Experts of a small language model.
Size: 10 layers, width 256, 60.7M parameters.
Training: a variant of SOAP for the experts, 350M tokens.
Below are experts of layer 5 (counted from 0) of a mixture-of-experts language model. Rows are named router (the router's row for the expert), gate (a neuron's input weights, with its number), up (a neuron's input weights, with its number) and show model dimensions 0-255. Each number is 500 + 50 x the weight over its row's rms, rounded and kept within 0 to 999. Numbers have three digits each.
Before each expert's rows: "gets" lists some tokens that make up at least twice as much of what it gets as of all text. This comes from a sample of Wikipedia text that the model never trained on. Tokens count by the router's weight.

# expert 70
gets: "er", "id", "or", "\n", "ar", "in"
router:632390459508501482468557525491581491484493534488475441503424441540521448514550401550544473503508442536519458467519524511536433534460579570566525439591445606480568565477527500525563549527447440476459431606467512524475508588560540544541504577442525451383552447523495567478598444465496493560499627517509495463411511496474496501491476470532498541487422544456445431451408394486504592479503457491528535588521498523467492486528489481459458550499484406526418595500490432571584498535488513524530532544576482532437549481497571483514507458564552398480468519504466517565466561522484434473520487540483563597443453560355521537464531515405517476489547483462447477471480461548527514425491486471408533557425436465519373477508505524624551540469496472579453572502470521554393471564507495
gate0:574359415483426508564464513564497525462457501442463492396400396526483522514544504543498616489488403429484448520465550487550428559465516408575536497507597621440448490527572591548567597462472637507533472454582587425527652505519405581550514547467562403449503552484498511497550438462480478589563527484476542484510437521468532511514440478488316514504537449591520475526438450523513560491508553466374479518530461483533449465453484490473509498490616479539490521414475523466508500494449486542472521458452574538507566500532495489520482500470561423510469490509545520397504526463465517443526468463542548528445460455460521605551543495529466523543596491519511553477463527529532510463539494471528474502438421584464431543469479471542491520493530536478440539528500538566509464507510463
up0:590434394514493498520429506523528589483515526506346500437460487433458445406590589442516547402447471456509471533562467466579509521535427438528506450508427522465466443572581528518550482490533579508493457440567530497417586572513528546499513479568522438338467545525463479489542520435489514496555589457416523466464436490471619478520438475402401510474566507522461523525457478486585564530515549545466503571533465465501524514532396535445527536369542496571490572457468515500488472502462460534558503489524572607478506558530531492459476445491539463547483526436538561444443504513443531506554429446514525496516426510533447567505530504477444485581549527612476523458480486482558448526533436456515502522497525580523407502557493520566448544391517554540459533542428448564426409542475547

# expert 52
gets: " he", " it", " He", " which", " It", " that"
router:496426438513597452498525549429477551566432486477533450525490490521535490516568504522556427516463460530516461498528494444516510570445584468452532567482452531578465604539547544586578563534415350524437368577455567449564523534476497504508423487446522517431516433516522569506512494528442429502416514573384532510465450522517459545510545511507566556426426546465446422529393400536473550431508571600513497500500486492535403494480453490489465525583521464524441526543551485520549544549529488528491537579430491428453499568406530490572485465536515475412451472526500404447513573568415484476429568500527536507480509488416506579531519468437495561425560487442520583457538467545460471440495493443543555477386485443577526521560570561491458544475456483470423519446472590531475523581511495
gate0:459552513478446497646498650530450474485512533507415402530562467425520537501541532526449600408508451548486448457426525503346550550515531473395596508366437533493608539443463496461527558422592445476472530556509515539496498534481522521559456448485558495531445586483593533449509536534562501492466556440444512485440535518484451595539569472501451447541468540419478482531476559511489560430502508514481468431444504446469508555504499532426506456481545477565532491470482504525469568440528510482466601534498482521549439501457471461584524526434494447509483450516527501433497550520512530474566533425488430467540484513485551563622519475484405562463344556469500465425587468524568558433520535477550484583489463468466486477562500578504527489514470527409579517502505446508475609468420461
up0:599436506446441469477553431423545574466430404512444563468530501393475472581410478432432518485521542541490602503455431567539475485535470500589458513578451559517507468485532470440500461535487419540460521458466493516437530518553419496453527585487472534461510503491451448549572473496492453451489585486516540427455468493547487374533579472502555562495525460547564580481489575565518522434519428536433505567601618525468466432465475500590483475451538496546521488527440466442495467511546457441506462569508417531435534571520567501439478527473618497475489535485524528525504539524538433521498406493524546532514564528534504504578517505516596459521506544516540453552347463455465520579475394591395576486537529476503539466496461399563428510533441454520523503541483406524433432559578431

# expert 71
gets: " was", " is", " as", " were", " be", " are"
router:513464414588540409550553519490579508509469537372597362564504528557587496588505479537506435555505404542515474459568534494487412476478611525509539513549451460501534540509569415538564534573451503484476415546483528587532511527496549517549408515443498503392559516523482496501476538478464452501472534549451558449452568533494467476562500500493566522449400407455442515531468439504511512414462555541508544542565431547483396475532495457494442513582435401503489539430496520507515511540582500506377530564483481522475556548489548549503529484573465360486462504532475508508532502553407452488401554548567579527447521482479476494490481485350457528433533550563535545458494522499406513482529520478500457494458517505522509409518499573619469495479461549500484504534566610498473541507421582
gate0:506392474505402485508598517488568456561507504501383522580494449545491555582473456521504427489543467524460437541552468539500518499503552442518412491541482420609432374462471461431541508496426457457489473521514479494382608539473495504545532582554506461533569520426517519529505435538505474528503511499587535418525579532499537503613455456493474498491546545496563522476577532553510573425481489431554513596533543471565497499536570545512461392506537471467524538405606515489486479451549503531484426479533583595525473506465562534584514502496575455483493578588618471448538513492459485601539535472513542405401551577507539430598458483548475532417453514453482420632542539491504514464472396428488544493566525456487506504501549422562472537461476568514487454489473526453494452508437478
up0:463465518513426464484580456532448540460539512471493465501475480422452402461494421528524545544548501582535493516591398497528545507501507524566439496477509508418470531571406427530448553559442537520563495564430540528550499401527366452594505560517413590531549596497481544481570476486529480439504563460540459426555537543430479503396371509498496520516512409508499536518473438484449488524454449484455539479564511491502534553513488540544364515564462539491494441472454506472544542500508444499465578601438470520486561533533496498504558516527561431446504465504643489542561531388517416585499541425579447551423525524553436516530551555478520539583543499460440546489455478477483545506461532570503532414540523470543415479534633494492504524461423519481386500488451516483510437435384521

# expert 60
gets: ",", " and", " or", " but", "),", " to"
router:554419439518549487591576509541515504533457497467526447472462519531567523534512485526514467414526426472526468461522532493577499456452604500492581571534429488553441611475533515538573501586459442504464413589463514517555495485548505524534483525452551557439624432544485474442575477443502511609529512539479488453479562513413524453533523526550626677477490421485453411484443459514486503402559558512528537516510536509426429417399488546517476578538461499527476517511524445571554533537499511586496560573444481457515569565483488467503532497546535392452470478582527503504500555559417490472420540515479551564507554541457538589470522536410497499419541481528455521486482451515450591516558447537529537589448442415541485415472534567503524496456449483561500495424482583550448564533411436
gate1:488482459523487521397566445500461508580559511501555463584487569504464570469437520577510504462660478513454401554491474537422472565585434467527522492478530507490528476535406432440548440498430478494502526499534480492535509467466484563506493559530560486545500508504560500548601397522495497503471448496526506447571390447483586572437437474544584497510431631563478381500478384423542462449493512509532475533436419427488488422556482548466545526517519506463466537556550480581454517403514458457425557506509532493495504475478539395451471502399457531469537459504502532446484467467543434544383571533400503566503481472461492478519473535508576389571526527490532505457496623515504448509435485489595586483538440516500455526496531490503454433546535543452458407612486545487520599521584524
up1:516582544552497501427523599515426493484439447500513520421460504523463418545518485526456517566448516514460542436491523417568535454510525547528535568533443512535491474513549580507488561424493497509514433509446484479494532567484444485398509520421457486442444465442489451606490486446469587449472479525413468482549535552502500430611499538494494495592507472404489509493520545581546440503517527464462535422505429535480580605538525452548551482448510569570545514397410445509473499562482521479532458496542497539524453532478539485559531477553529567480515518582430465623550485471479620458538451515552427470507486444521597475365491590485418530497449457524478513436604391507498477395472524420455511539513552518515613445531508567463475614561616449503466512390510553556470462472468582